Experts of a small language model: width 160, 64 GeGLU neurons an expert.
Below are experts of layer 10 (counted from 0) of a mixture-of-experts language model. Rows are named router (the router's row for the expert), gate (a neuron's input weights, with its number), up (a neuron's input weights, with its number), down (a neuron's output weights, with its number) and show model dimensions 80-159. Each number is 128 + 32 x the weight over its row's rms, rounded and kept within 0 to 255. Numbers have three digits each.
Before each expert's rows: "comes before" lists some tokens at least twice as common just after its tokens as in all text; "mostly gets" lists some tokens that are sent to it at least half of the time. This comes from a sample of Wikipedia text that the model never trained on. Tokens count by the router's weight.

# expert 6
comes before: ", ", ".", "–", "0 ", "0", ","
mostly gets: "201", "202", "200", "199", "197", "198"
router:122135200140117144168135154189105084111103096100092101074120104107192109131173152150132141148150136123135135133081184128128177137103091170129097095150147073149150114129151101152166121073157128097076126100062133178109110099125139171156138122
gate0:157113101140114134169186151067126065155188123084124091125152139094130109152167143143109098079151168097128120074079129133132170185119078071142158143131130204094151141094128170110145110059119140137130119125178157074129165070087131135163134163
up0:144115112131155117107095060082153160100089175151156186127093082145106111182137193109224078115051134118121206070170155125134146131099112134165108102128069157155089164121066139143149115106079134118139105159124097164076147187099128092122106115
down0:087131137135090084148129096195091072143140159114151128123123131120118102164141089174136115150137112152118128147129094153082186131160127123126113121172092071167108112086128125082155153117125194125185120128037060169159142137120102129176086124
gate1:121147070163109069159115203142137108119104172198101161130149120147123109115113101126104121178110100152131132053113146110148125157194112124191120135143117137146115202098186115148124083075166184094137136124089152101123134155110165149139143130
up1:111087078050155112163151101133231128083134152097134161138159110136136106104146130112144114070141109065141178108148122140110145108160142126148120159083098121127151102134097157108128153162074133158130117096195132134094129173152125145143148119
down1:166142142090111129159097140139117162113109087124149134165133129142065124093117072142072119100091103147061136087155117154147074117110128144164211074134135105184110137122130116130087175172155127114154143133079039096179139156142160111116089138
gate2:092163130134077156142111170134194105150019142154092155147115140120172125105154122129138112092166096141190088110105123087151149059135119149129172097141162112086125087127121137110122218138106131165087179119038166151154088154143125179122088113
up2:179063108115161094133211111115092159126190141108190133107148095107080164105101140106114185121114179122103192121209145112122131148100192123111084171145099148140144135177175152114117084107158135103136049144173146140124134150134148129110168140
down2:108006113107153128124148113107150156164126084159116111165185138130121140091096155118125139108124115135219127123132255172099123142137150138109100185115094113177170193104118141165146092113124150132171099156163126122141198159137129053099136101
gate3:115198133121098147086138079176188110128103149137094101125083121157185105071159152177158121088140138165132112097118138103120089114100139164181151152112093146141075113208171148122169110163088126113166177156096157106130128084145115115150107110
up3:101144087104049132088102156208141092164158075131125141127214116153091182103139116122202097108151149139134131145134132150114118110095166104190056129159103123164089145126106198191159115103148157078142150149125118130130127136143138126135131107
down3:135136140156108071123124129073111178132082095140103163169132087103120132105069045152096140117132133116128127084190082190148065143112122080158088146099153184184162179164108184115116132151101172139116091140109079148102138121132157127132121110
gate4:097099122134113189154139176126166083121143115114150077132097115144088173066118134117123103125122133165134175175114136152121104122069086107161110148143124123122167166169174131102075216099125098160157108117145150099149113181135146172139112079
up4:162171166133138141129111087143156163127106109141103143167147124122154130181117103135093082152095088134150073113134131127084134142133131153124121164193126029136154145063134128131158142103161133197146114149099101117061117152113110070052067158
down4:224138143112126151114141049092110139188105132157151080142084129105183150095084168160122205130124060103132123114079164110094141108098136093092134123117113113185178180053154108157109107145132125163114101127112132098105114165185106141149110130
gate5:146165052109170149164160100142154146137237092135182140107174119091213142170121167105135193171141153099157077088143154168142138087117111118138159106176169130121152138093116135121134141142106146139144107090139146087121133088086148096085162150
up5:125142142170116119201102081138105108108066148154140151135114162106089114128111078114181067016129092189127140108108102130124109146164134181070118188102072156131038098148127108134134132117156131139092112141141156148127150178096161090128100120
down5:185135161119133121158097167195098116149111114089121145135105093130053153065107125151091148141157168131126182137090180116158102109132147130135144144143157179120124146137099104157104170139135140130169146202118117119170116143126167139153053104
gate6:097133063146090128148075166132172151136100185115144100157131048152181124091136097131121089184117176200144125143105152171152117164130119181099133097201139173138190087106134107111136119105153120121140103146196153149121150072152146167085125164
up6:093083067181077111143058188113071144121129085107137151117152139106182122074170091141114136127155146143120151171098151172155131149111098167135097128158094173153175048182168131152065111097118096100141152182138152113143122107172048107132195134
down6:102152134154138137144171147119128126145142178149095136078119172106177110151106145128112105182161130078000108164213085074108159153148077106103095062127178129186147145159124187112124133084132082177108111134066138141116104143108139138138140136
gate7:162169109098121106134056124112165118113099162182177180160105091067128111109161146061190170139137094095176135131131160089097128106112080145193062132160110089131113204112152112185152123120130112200146172075073153135172113072145141162096146117
up7:163104126135160113182191159132088151160148139141118129097114152139077152142155144151104142116157209141156129109142125144101207132121137071129148122125149193118164110133131143138097089021132153184147125132180133133158182110115105143188163123
down7:145111174143183121161141086174151143153122125189127157091123155166078122141099134186125143159118152158126154167084200159116123124168157114101097106107046063180175098180142084098151116054117120133107080153085143119110155170141125175131113121

# expert 4
comes before: "| ", "- ", " ", "The ", "\n\n", "0 "
mostly gets: "\n", "| ", "\n\n", "—; ", "=== ", "); "
router:142123176092086147167142095172090129150148170182078153134120215082099096162155108124088140142132120111073093128033223101134159144148120084132127141087083123156123126180097127191080161080137169111131176096114099101131124129041148138087148108
gate20:096159165097107072083128096130094167157133090131145076145062135064153099131161170112157077143137145113115055165119153088137110092141192137101126143087113154150137138116161149126108174113111133126102121128111079095147110126193088122138074175
up20:119123205096102116093123066140095148140145115107159055181070127083123102165201134175159086121118151123134112142090137074131125105204182108116098158103139148128131177138156084133084164138122149103090131157118036039113111146118090147154088121
down20:137197093118098115086128160122125175112120107147153098153128206087114145149146139100113123155096132119000102141137117135080174112114128109146145201099126114144077140119073144069137097095108136051151127138166108172138129119078086114131114169
gate21:174176156044159168096101122182134092133128149153164118139133106161102190142139102082140132135145130156145102145103123130182147126137195178076157155175066165143134143115127092145096143136118119080116093106094158098074131116170137111094113120
up21:105168114113160063137102112150099134097107061101168089112135114092137156149115083166114131142140113155114150060180156141075122139153115125154091154096122153117121107140114111166116158177113152119081117115128177103120148146161079113125133151
down21:149129153170134151132170124177114093151125123126146143171163114143164133118133138110123143125118113179067107079169170102109145118169101138136047069028191165170136141125146093137101074202075193064127125108156139112150129124117052147129151110
gate22:133106125168112151110140115126118227115153077193080145156145101137146078161156124161165110102140113164180147103168155114113079121148158124100119116159137140130129159107181117127161165168105136125142140130121176098122118155133132138161156095
up22:121117076100196095198099153116125097155131186094139130108191127147149170088131157116092105086109173099137111179114150189117137144135118148147165105098143176138134171103111151130167115102117130121119141153137084113150171124133068112110157137
down22:123146213153162132152096176105107086112054136150125162128114205083122145125115105100149096163127101109035148133148140105097131085179175124162156110085143129146129117105074185088107129120081153169125139129144080144171127094118131091150107089
gate23:140128181138167102179087177187117112091160186146105142081058181128114137102089120149206142124166121143118121081103134176132152132125135154178142084119110074190165137121145124136149099129078141209102130136069141098127127094098200178114155138
up23:085135077167109124131185082097114154126111076104176151160178114106141124141163175149115141087111124130159141154146096067109105120139113159173126160130097191050132151134146156095158180144188082107178135174177126126146104200130101096113038117
down23:113109127117107139111106149134114134164157101191187122140137091061123142178136136136141150140112062171255150099197207096156139094117112148178127153114139173101139170140158147115099091112145134174122117110091084115129139119140202102104114158
gate24:122145138092151148117039149110158143158157085118097139124153135122164094125139119160122134110115104174101115106126138133157151133113106189146169104092115091160143066068121084110184072136087134155144149129160144136067132123116194136099128100
up24:180080100112130120126096115121169180106117153131121101144064113164155149172147119163136138091104070080140124121126133189097145178114184100085087149155115142048161193167135148095093186139166116140106168146106135122176107155133090126103118149
down24:149109135130149108112128143159136161103160162141178116083150089164141102117093153113084156177108139086255156089108114104088130124225102180129122126125084115124118124071154113187155129118135054124111123122136180133096115139071179099153133145
gate25:116137186148176133111042107109136098144144111119151131081108164098080102126149100136143109127094153164117150129153129164144143119153091147165094077121056082139084114157161093140128142175085111170160176106121082144170156156133148169160113122
up25:156100114153092160158138149139160112070084122139109122170125124147123145129122193126071154143133118204126079145168126120136163128123143084141103178110162153155133129103094140164092161097179105112150094093096126103077062083203113096147177184
down25:127141128108081143132110107144079177174105104138135157124092055148122140155168120087134120129142081148255125116108182146127135122101194158139100172095154119095153091098143177135088120118118085152152125133138126020133111133161112097112092198
gate26:141140151188118139134116139206095131113153111101140091120146140109149137105158098147177108115106093102123120159089112098159119178125167099136116145106126118105136122152236099128106149152156101129101126149084101051081141133127142094075143143
up26:099081176121130126116115125115118166129083111117089152098190127134151150164081131160105126115087141174114141174109139135176116124131084138134183058188108126118132142102158167131138177085106164147181095131155085095134131158139203094115147079
down26:086106145080133124164080171112100150101119057141181125132094137115123095079092118199106142080180143125077167121164202148103154127176104107086094131126154138160179148146120121102086135174143188139123108147098180124141119081088138090115169138
gate27:131103104068155146114120106148111205178137088154112144127136097150159087105192091142113108133134129132157145195143139072131127130122169130113125112149169195120123135119140083158086146118109152157133111142121090070108116100083140147137101064
up27:109116085121133150174133122171127094138130142080167070102123144089065199109173094103158102122127083146128101078125117161106166150138120121165167090116082110092117198100135101146107113141147145094112122114103136112113180167135062059130143186
down27:150116132171136122149125173189068125120165107169136135125109134080161162123146152138159092135080163082190112133091115130101117095178102087169194162110129141155138144110128101164131149080104152130114100151126092152136137110148128116106082180

# expert 2
comes before: "of ", "and ", "in ", "for ", "to ", "was "
mostly gets: "this ", "same ", "new ", "team ", "game ", "government "
router:104173188146130178156103170120094137149114157143186124143150108150159160160201141114107114131121093112222142108055201111177164179119168111172125146112098128190162142106120115176134142080157181139135152135131108116105176159106115140105144146
gate12:129142153216155124119108149123154149167070160164207097117123144137133147128187116071111086183112116103191081116085150081142110186161104117129128120124109118160137054143160118107149125129152106112102167153123162075119108139102083122163149167
up12:127132154139152072100154116122091077046142195138164148163030133110162137116138118160091140141131150116135133151117128083112151136140141136114089127160127105117206144145166112124159128190142104114127195153130080120076088104170114113165129133
down12:136175105128117142138205068163091144180113078100137077131129159124088154118165082137109110115155141142104098094070106130193109121134156181119103149135130147101122135155150116128098109153131093118183106116118124145132109147083057183127079069
gate13:102081127093091124170167108152089182128191116113108125113112142113138170183180187128122140123147091119153148129126121072145165116181151097059090098167092145173156100096131103146161146159099175118131166160140147115113101206112217122148111058
up13:143126187155127145108103077140119139129191065121092069076135097085132113154169135116119096108162132156154124101079133112132130169161117081079126118135114091182183102132137133155175117163085163143123208121162129169063106135179190135133146123
down13:174087105172145158091197125102147154167137077063134087120092137099155120133211135103162116151116141113130143116136079111162142134128155089129089134134124150119109168136091142170082123166112138097166164138101155145070152093103165096132179080
gate14:133158123145132083104122120089081122145076087142173133183106099152148132085129130120139141163155184119156131131126143075128206134130161133142159125144127080093159104140182173147123190140090206159174180142151110154063159196156127159165157093
up14:133080123141150113086135135133128159101164124153102087129118173085122126143147164118154091138105140092136085134174126138096117132127185132142133102148171166121085068150157076133051074126083123122142098138146085094130112127110131123038135127
down14:133131130135110093164112124080127161118177149152084145121099167037081094162116060122154068134147137162145126102122114113112126161125154151142106153163141198166157082120149138128103089162132061136077199064143046114159129118146135159109089119
gate15:138132117103084153112152118149119159123091121147158096167113102170118115152179198129173125095068186145129185129103123075075126085085114177112147104158148070118143152166163150210103129130144161128074177166114114087092099146127179098116203153
up15:126098127147091109140150099091081134134112102118178137167147094167105126097141125166176155111077143131212110090065120134077128144080152096161117136142144084113201172121139122164068085099139159222105100158132024117120155149151140149087133061
down15:143119104161129085106158096151138101165155089103061149151161111167045159156143129137109085123110156144189081144104045119125065122091091082083126186147113096113138132102101219143074105171139196120134129091101143073093110130150142122121140127
gate16:136150156067154140127102185080140109133195110112102152105075070094175131126086118093090194154131099150169178117107159131071123050090184091086138162100129198109162145093096108148074143087132106161147117148094159148133143129093138090070100098
up16:149128137155152173166102142094128116113137104077154127094127117195126127098127137090187149133126081166118147065109139185176104141104127135106155145109164136117139113151164124148137082034089199151089137095107083175142147132160052149116166140
down16:104118101179137121083180105156154094123154125194082112140145143129135103123126122156122173149124090086062119123120103136169158090150137108134124126146113110129090146207138134153032074143079153077149100094112178128141157075130085114142129113
gate17:121111142132096089116109151132097147137121150167064159128167138162090111143109147118105099078149098130136142077123110062118150133094091160068113133110101111148122168117148176148147189111152138173117177136076079144131078165194113149136190154
up17:177173184152090168145052129143153100117086159162168115146134122152135191170158077097096121082242088154181112132122124077113155144104119142159148121049138142165107139129115152106156160094096145184118112130101083146100118154114069130140152129
down17:159165130152172138091103087133119142117104154132108136125094113106138189141128106108079119134108115065228119175187242158107171123131102158111076120175150125113138118108150130085162078114138078078076095117163135126066180138074065124084080114
gate18:078093159138136151173173123152102119111093049163099133127056119125141141125106092138213057160127071155135143085132155145103176124124150081079129125182147132150184087163153162124144124095072094173107152175148057147098104105147128139124083129
up18:158119181053131125067143124112132187142094149096147096110123114125141118140168117083039113101116194109077112136082111160139108191089088123180113112104079123119091127102142128151177102141132107137114124147105197121186113147059085173125139147
down18:144098105137115125122125119128088125132190121187182087085136115101110120130133176199142169123154170154119100092098119140132160121147168156138157102217109129178136131103106117119136070120146111145097144161121173128153140060117139156187148099
gate19:102124087163109160137138100155112124134175150156144151130109132089130098171161064144142164106189144136122133169051123081074102110157181165142173130076104090152084146135166201190152136091199172076160134119096112073073088134087154153212137165
up19:139093116100210138123105182108071095100128105124199098138150133116150094134173125156079124136115143142116145049176116052179178125112132143076095057142171124143133152183115078114142159150117157131100145124141151168109127153120067113088089108
down19:071122145133146105142118197120132064092133133152153080150150141170074093125067155132159159047104141181170160148124149133126080114099186127107161092133099119167106134114075135154118122156119095164121146156141187110118105103067182157104080138

# expert 15
comes before: "| ", "|", ": ", "(", "- ", "/ "
mostly gets: "% ", "000 ", "00 ", "Total ", "million ", "Born"
router:143131145113083134145094113196157106152160120166103127135121083083093122150149084070139101138096128158143118061077214135168133129159138099156179155143136170176121140124091110145110094103092164164093112114095115154076151109126146123116098139
gate12:150127171111086155146093125132076108140165121194121164142137111167120085133121130059136137097133059108122103126093135123111124157125153114118099100150171124166157123043106092152159116171117101146154072093083116179160148119090110175103147102
up12:139151114126217147083114104159085099135150165155151125108131123172105157132084128142151063108117170142150136142129142175156130125132184106151119119102168120161187099079117095132116167152142139102156144107106147195188117192159104125075185106
down12:132114173155098159152114092120126131166120146178095152144085118139136125183157073070099112076167094166069065147218142133144154184071151158128137118061161082141124124150132168074114148150129130139112153128126131158144135132087090166101138146
gate13:130136132135078177105072094134168089106133170113142098068209126085101099146154133099088133072096093172127149100118154208162120128185084128137143145103116122162130117122152188119140178095096085177157136079115138134096131136158169096124132130
up13:197157169107131131156136093116106098103101088096090139120117116103084120111151108173157117066081090093146158162127086123168096103112135115108142075096095145124154057113172086101096108141154151121143127107052072090105081185067068105099106134
down13:098146136126108060165144104156137098167093184213131140070108108130102100112096149168088123152185136126126121114123137061131030093100099178147115148131092105124150185141159064140107110084169122163140140107131121131120152137117111186132173084
gate14:180154165097074159099191083117120170079145214141107155131144088114109125133148112108126141122140105130148166071121148127109149122149097136130143121176078118113099147116070102138138178153127105184206125118068138123099132140142129094128100103
up14:114068174102112146145110138226134162099144110133168199146103084132092117118103135128183095158140184071116144095158161185090102162095164113187167123151103230129147130105116114166195120087202140133112163093104162129128148115148092143137144122
down14:142149200183150141193121108119181179104101117115061170111093157148082169112097110112111139099055140073080154156107085092114061100119150138158147098164152099110132165113125191076159099164192130146213158167100141151112074121158129137142125154
gate15:105156123093147175185088151157133143141096192207108107104141144146091071127120106099137196121104099132125132115143126054110190080082117122147173107134146176162163130129173131187125136142129220133086098148158091152174134157123170158139127130
up15:100113122174197136180093118160124149092116117134092084185160137118145106109117123083183143109141154029145112124142135090161074136164133123165158122138091139116105125041100100157131140143114139174061137148131098127182063122120095097088131111
down15:127123128104105118173175112166177164060181078116162121115070107160169138114090188125163152125091112147095126095117119136107076144150146161181144110116140142153104179143141158121122135099123073131160157113215127146108175147106151165175154086
gate16:082131115109095147074127088108074124129134108164176131167154152102142140167137136044130124143161084146125103160115141124119135139074129155176086101117096116112054140129140087144104140199144120148115147137117180122141150099126158118078144122
up16:148129139091140131089121128118124186154152077083177107109103133103132125134133083050174077155117128122133167147122100216129124062172064149173149069122104173111149141118126066102138124158111101158111110118160114101207160069124141054111136079
down16:117127113128104123164170175112091140073145142155181153143180117079153141166223140164118079107149204144106178148152113049139199127110136103148117069166117122119165138106165124120131098150098090171179141143098095140186124159146149150191103094
gate17:109176089160169149092176133090111081068123143179146191101202135143128131147152129110123139121164115131148126104124140145182116086115147132199104129088107108115162138138175132180155088176144136193038059113114096134153081105065168128070147073
up17:161109109137153160082113113143075123154108106130116086136149112176192097160109127109169199082111104159128227090155134195171079068165069083142127146134150133120124085077132177139046129109064138074141141153116119149092138093168167099094094137
down17:149184150159126123117187095157088155107066168102113114179102184126129112125109103117110183113068127161135142130131114113103108112119162111117121116143124159106171224110063110116071149114135140120119089142206109092199138126111073117105178155
gate18:078117158090132150157106133112140136129147140130125104161152092065128144134167056103072128101190102133108202133091165089165115099105105119185148150109114125095066134130095197173120112097150139179210141121104157133107141084114162144133091102
up18:146126089177161112065149173094103142093156168152098142153091095123168110058120127189115132138133130112135082145150141179146158142146143100137071152146134137134140150101127134062085103136132128122085131101085062084157098108131085093093135104
down18:109136150170148130130113144140111118172128071122126151069112164144140113106172169128083149111075155170136140097115121128074156133137115130096166105128069105085129149114099113096161135143157142160109092096157108143212179161141146070089122202
gate19:108121160092112148152140117137119120126128131230111088183084147155127123124132112132144140085162134112187124124099156163126096086141123126111143154118132146130056079167211133146157166133128172139134135143136108133102141107108154145143124132
up19:049133141119149147098232138139131135077165183152105158124140144127122096131113143124080100131130101113156171121147151126184121089167102129151121152162176124093096127116145173124113181153126083089107132141126125107134115147121148132119082108
down19:110154151141096138129123126097108112157170136106171087123147148113122105167073140148101141096139122121091110074185123169124165156152155115149131189178167146117200118120104137121199196120123117161154118138132154061070124228168113152104162175

# expert 5
comes before: ", ", "\n", ". ", "\n\n", ".", ": "
mostly gets: "land", "|", "ings", "season", "time", "ations"
router:114127171176135166103118101196090126153117172158123143147141123105146090139160131089093099102114122092147108112091179099183166146057094153165110158124113122177151121164113137133127094108113135116092132101068072086138191139087185133143117139
gate12:065188176140139166110091132173130110199110091104157142100175169148124134119170156116102111113085127159181068103120137176156113169157146139172154137129146160141173139113116084177114206064167094139122123129136156076198161140143103122071130177
up12:104134148139137144136074164116102097108102142156121141141141134122078166133157153101170134091104115128148116141127131157113130158111118134122108160139116191100171153119130126202134175077122121071085131136170139036159148157161103077128056079
down12:120075127053138111144182149107104126123143050185175119103134149112134169140109155065106098105123119108117138124148102151183026178162158165173075139133139146120077085083175134082160127095101119132124069126108082072112109127178135153130150124
gate13:163139094086125171097073114142180090101165173131103118188119123120118151113120112155138160118127099119118043064135129131148130143127106120121113160123104137124115103114119178118159092170068040106135109159095125111148098123073127052118190205
up13:190122104091147074112119141186122142121185169138134157133138126128101129112100095151077144143147138125071094150123138141141176154094110093182111111140144118154183158093109112073111125158122125087126101075110080145092150099122181186151133136
down13:066123176132106110110167106103132196117133089177125132086140132108129102156148105148086094124135041102054131201164027081102125162139090127145147108147157128158128132123168151094079160131136197120124152074175124085105112140126174073125131183
gate14:092128216176073098120163111149089060170128151151072103129110101097112130134151140102112153142109167106097126131124135122119138160082106098169100099183071117077127170113124157083109063067109162145167138099070166084127112126090116053089123152
up14:141178168104108092108054108135107119178139129159127153081141164113087136137105065123125108134137101125163122121116102115165123119115134092165171150139090158095116142103151124141115119170125180087103118118164234158152132163114151112104102057
down14:069138146181182135058129115147138157111135122118132106137118091134170132208085112112122129140144171147155181104189100028134152138142090123102146133114118126134140205099099160131136086162152159156119170096097106155123138099140143109098215046
gate15:128163081119114126216183150137101156129131131161111157141136129149171171111093128154125084133186127164109103116128146165134079114113055150150151145179099121190099125099103178139152169118099128117223160116134155160147138152112157073142178164
up15:161125140113154080118138106133100105106206202198107103096174178138157129107102124149158129109127118105149112143133125142145132106122068116123112119144109131165102142104067112132132183183100135147166119153182082051106152155181174138179141111
down15:165164144119113180116165128107123156132102068140125127141144099177142092121146167092128101114124155101078101136222142121164136186139110203118115087158156094150134145129182108107120089106095225068103085098123135115047067125131114105141117151
gate16:117140091101179174130147174161093129144136124142151145113113136164115124118117066087150156145109103145137183167088127110180079104172158153103128107063192140133201109153090169147135206159147203158157134057107104121134103105144119158150117102
up16:126111195150120110144186079107223148061171083133115059177130147112101115118107115151152141099134115162147164177143127139121224145167175143131076164203102117117123145099093123139093101056169155101100157096151169179110102174113170111113137152
down16:118122126155137159112163207153129115082136135114155140163089171139189134145103116165148082146160102104091111129166171070099137095102153112144113154126117103188123171168129146153158184093140163119063072153161172133087097116128108131227171121
gate17:135092143119120141108138173130120099159175211178094137154142167105132081070141076063146139171120126141154126118135138118129177175136098133056179175052122144123159116135142071104088133178137170162136101132144198070143174196121107141177113078
up17:085120164180083170140068109108123055131093170160121163110066178140149135129126158093134162068179131139092124084107127185130146115140131165130188130158079163103054120072150147121111084153171104087100127202124155095121132128140176051113122149
down17:085143133122195142135117125214102147186093089101172063117120164100076157124125151117135152146133107158151120131086123169065104155120126126154125117147103123065127082119136113104104110147105141152149150159179186134149182165140147128115199158
gate18:125102120142119131226103166136133116159127169169169128162161138155125115155114066100133137142143172104178095107129151128199178111135165109096138123151102117101104201143055110132126117147147213130084127128093114109159187156139130124131120142
up18:128139073049173075095159163118179147135161153209130080087085089124087163148112145106123144158168103195174122145122140115156152124160124162145176103154132158098125159132118115123121120178092169107159122153094106092168140097161113161082095129
down18:100124140144134158112155071148119113100175131112097148112078112126156143126089181111121126150135110122100108078185078130176053142143128171122062136135105123130111171137131147115109130086146115130079124143076122143105115138119127137146120121
gate19:082127142117068118158133138133087064078143159127170148115133114143129092093165146091129160129159116115139068122112153103114170150148104090187146081119080131156062103143189130131140124108160103186114175095179134067138189082141173103177153092
up19:176092129073083156162096106125091154160173126148135108171147180072140115128155122130154104175134156128073126172094152174143118160117128059123182100122121144091091060106110074186127082068121095115128115145147182129080130215089097075123096172
down19:160147112171156149200145137121149229191174138129108133129125168110095123089129078183106170110123131112141166132169138168133154119136131166137123152094090216085150076170109130151147090144155138144103142115105043126142103110124146120113109136

# expert 8
comes before: "the ", "to ", "in ", "a ", "by ", "as "
mostly gets: "was ", "been ", "would ", "has ", "have ", "they "
router:156098168099078055113119100130099095148180148136097120118163095133110104118152135123124153149128129153190053122024192091125135169177128085134117071099135108111106091102139166140159113155132136124135189135082123100139096117136149124136158172
gate12:139165217094108170167116107150150070130101156204150123115146158135099068118126102145155097193142105137141110118113130108155137171184098178077125133115113098180154135099128117147151073136133098121211211163127134171137127080149113131110175096
up12:138182115109080142070146155118150100095108120078111177158137145210117183148147111076107204095138150134140163147158133102108088060130163121131116127191142091196136135156147110137111140108149089188103068109134091120119162121141133150148138140
down12:170107160147163153106145122166110168119173124104192122194063113162130153157124136075136118083177137084094204159140106126123149123083174109100109122172164092109126112134122133113097144098121150129153126057144120101174139142147114093067128110
gate13:184155134069115122091053107135131089137122125132096111196086088105122158091150105135128122110104137150138125163123138133090133115098171074127148087116143106127145126128119132169112085032157147095119159124136187095112047117109149112145199118
up13:100151139134116125112129102162128129139152107103106118136066153090110131163101081123160160081117119115118137135137111125124131153209133148145087155120159158099146127117156067088077113160107115144085087130155042209065146087167194152157098134
down13:124128085116123091107145133139182146150120165145117065087127088106110138084113108103191145172167152167083139138152154110133158062142183130092135148140122119191127186125086116162111096123099106161067137114127146111119119160115113127114162174
gate14:093076132141111148156081154166149135123168128158102093143162180073141147149167112073107116141114199100074116143066157151117120118086086127141134140108174097078093092160078181114151110130178180217127153119066168102163124121138137114114173122
up14:093138140154115090108150123113106093166093146133161168132116122121131147148075171090113119112100100139121200107194125164098111080166089155141120124143162192140201147166144113127127178127223052130132095137172098123061089100075139101134154148
down14:141112153119105149093175152135146143094146138171162091089099133129145109158137100152118101106082194141162098108088130084139160124153082125156144132129120108040111098175180111166146150130087106121166159098129111081067109151096162160151137106
gate15:200131156082112072071126133178120108161066144108142135095102108128143153160141098101217128144104115147165141121117121119131125107157127111169087173100213103120087105088171091135109134154128151155111142094105094144237066137139112130126120150
up15:119162143119150159162146087115118129090133122165160128091123118167139149189188025064116157130113112115096111151117127118200113102121118168086168121108130110079025091107106117148130117107165078146152158111112204076148168166156118173091125138
down15:107097161097102116091148139111051193119119156125138112175106105076156136144138087098140165140087100158129127134159073151135051129095128162101116156124166163089127139081110115087124125166124096136105117162096130164134207124081151166084129171
gate16:149150143140098072188125106123161169123142145166085131101143131164115140136136141172115155154175139092121102148098142070155112149101147108107198107091118141117141104139157174154110149111170138169162145087074061146187105114130134129132198135
up16:138101094097072128169146115154117084090127135108131102070040159114107171094165185136105194195119150094141141091085156139100138113138163137078138126143109120088119076099127119068135121175102121131142139192103094120088139117079165113111168131
down16:070138179130184098083155177164185104126132144187132106120098067139095132098060116150161090113149118118116099192122137117101126099141082202076114145105153108143129190159060056175123179141132117082150139129132100131106104131153149040087147139
gate17:157106091152191155089145163122133067066115117142113160168138140145169136128158080125071116114187155135147136070096133105131117130113098124132182124137108070154079162131143196157124160156093100146123124116074142120115178126114154152149123160
up17:174131137157166135109115150114120134119151131130127121183134127112166103174129023074129137105105091114123129141159125121131149178137111152108155150169147164123142074173097155143150086120158084084067104192119106116194118138165141158091135120
down17:151151149142143116185098139073141186150126144143122157097144160093163118157147173161106123131114131142083174152074020177098144108088144142133141080124117167115122103155145173117066172150146090117160118038143124149128148099137117186191141112
gate18:080217149171158120103173146128042162134092123148177112141088124101117146165123087052121137166164064088120139165160129113145088083164137118110104169134121162132168094151122117138125146134123136131142138130131093131136134161170112078113105144
up18:132166105129201163115102154193164109143162136112146120150045076150110188130133131132107125104119070146111181125157130119115103117117129165183190143102133124119136192157118119100152100123107154094144149180146172145145198105144105178103081085
down18:131087122082097104131084150059106119089175139146122143082198133130128094096104184144141107188093177134058099097109230147101134125158095078143123090161083098145145137166150177099153107118131138127151152139086123116122078068153159130140152138
gate19:167106128128105117119077108143082133138083126139169137163132087100177182119142132125170145134166071137124170111118154134107204137118071121152114155138131086130140131170159137146177182096138177065137143092134084193121022111172189146147136109
up19:181113080113192179117134165119144165174129210121135120093087136158088170097128095096111085150118136136081113112171132052142098178156178185088141132150133160132193134082124117128144089127164102175135081134159172069113114150094132081104066136
down19:127129122206155191141040139145098116148148117167118139171122134157062079125060101106156160166144122123136153129086161120139117169192102176124103063059114107156126114136087168149119095112120086145119108116093240129092136178130125096151113088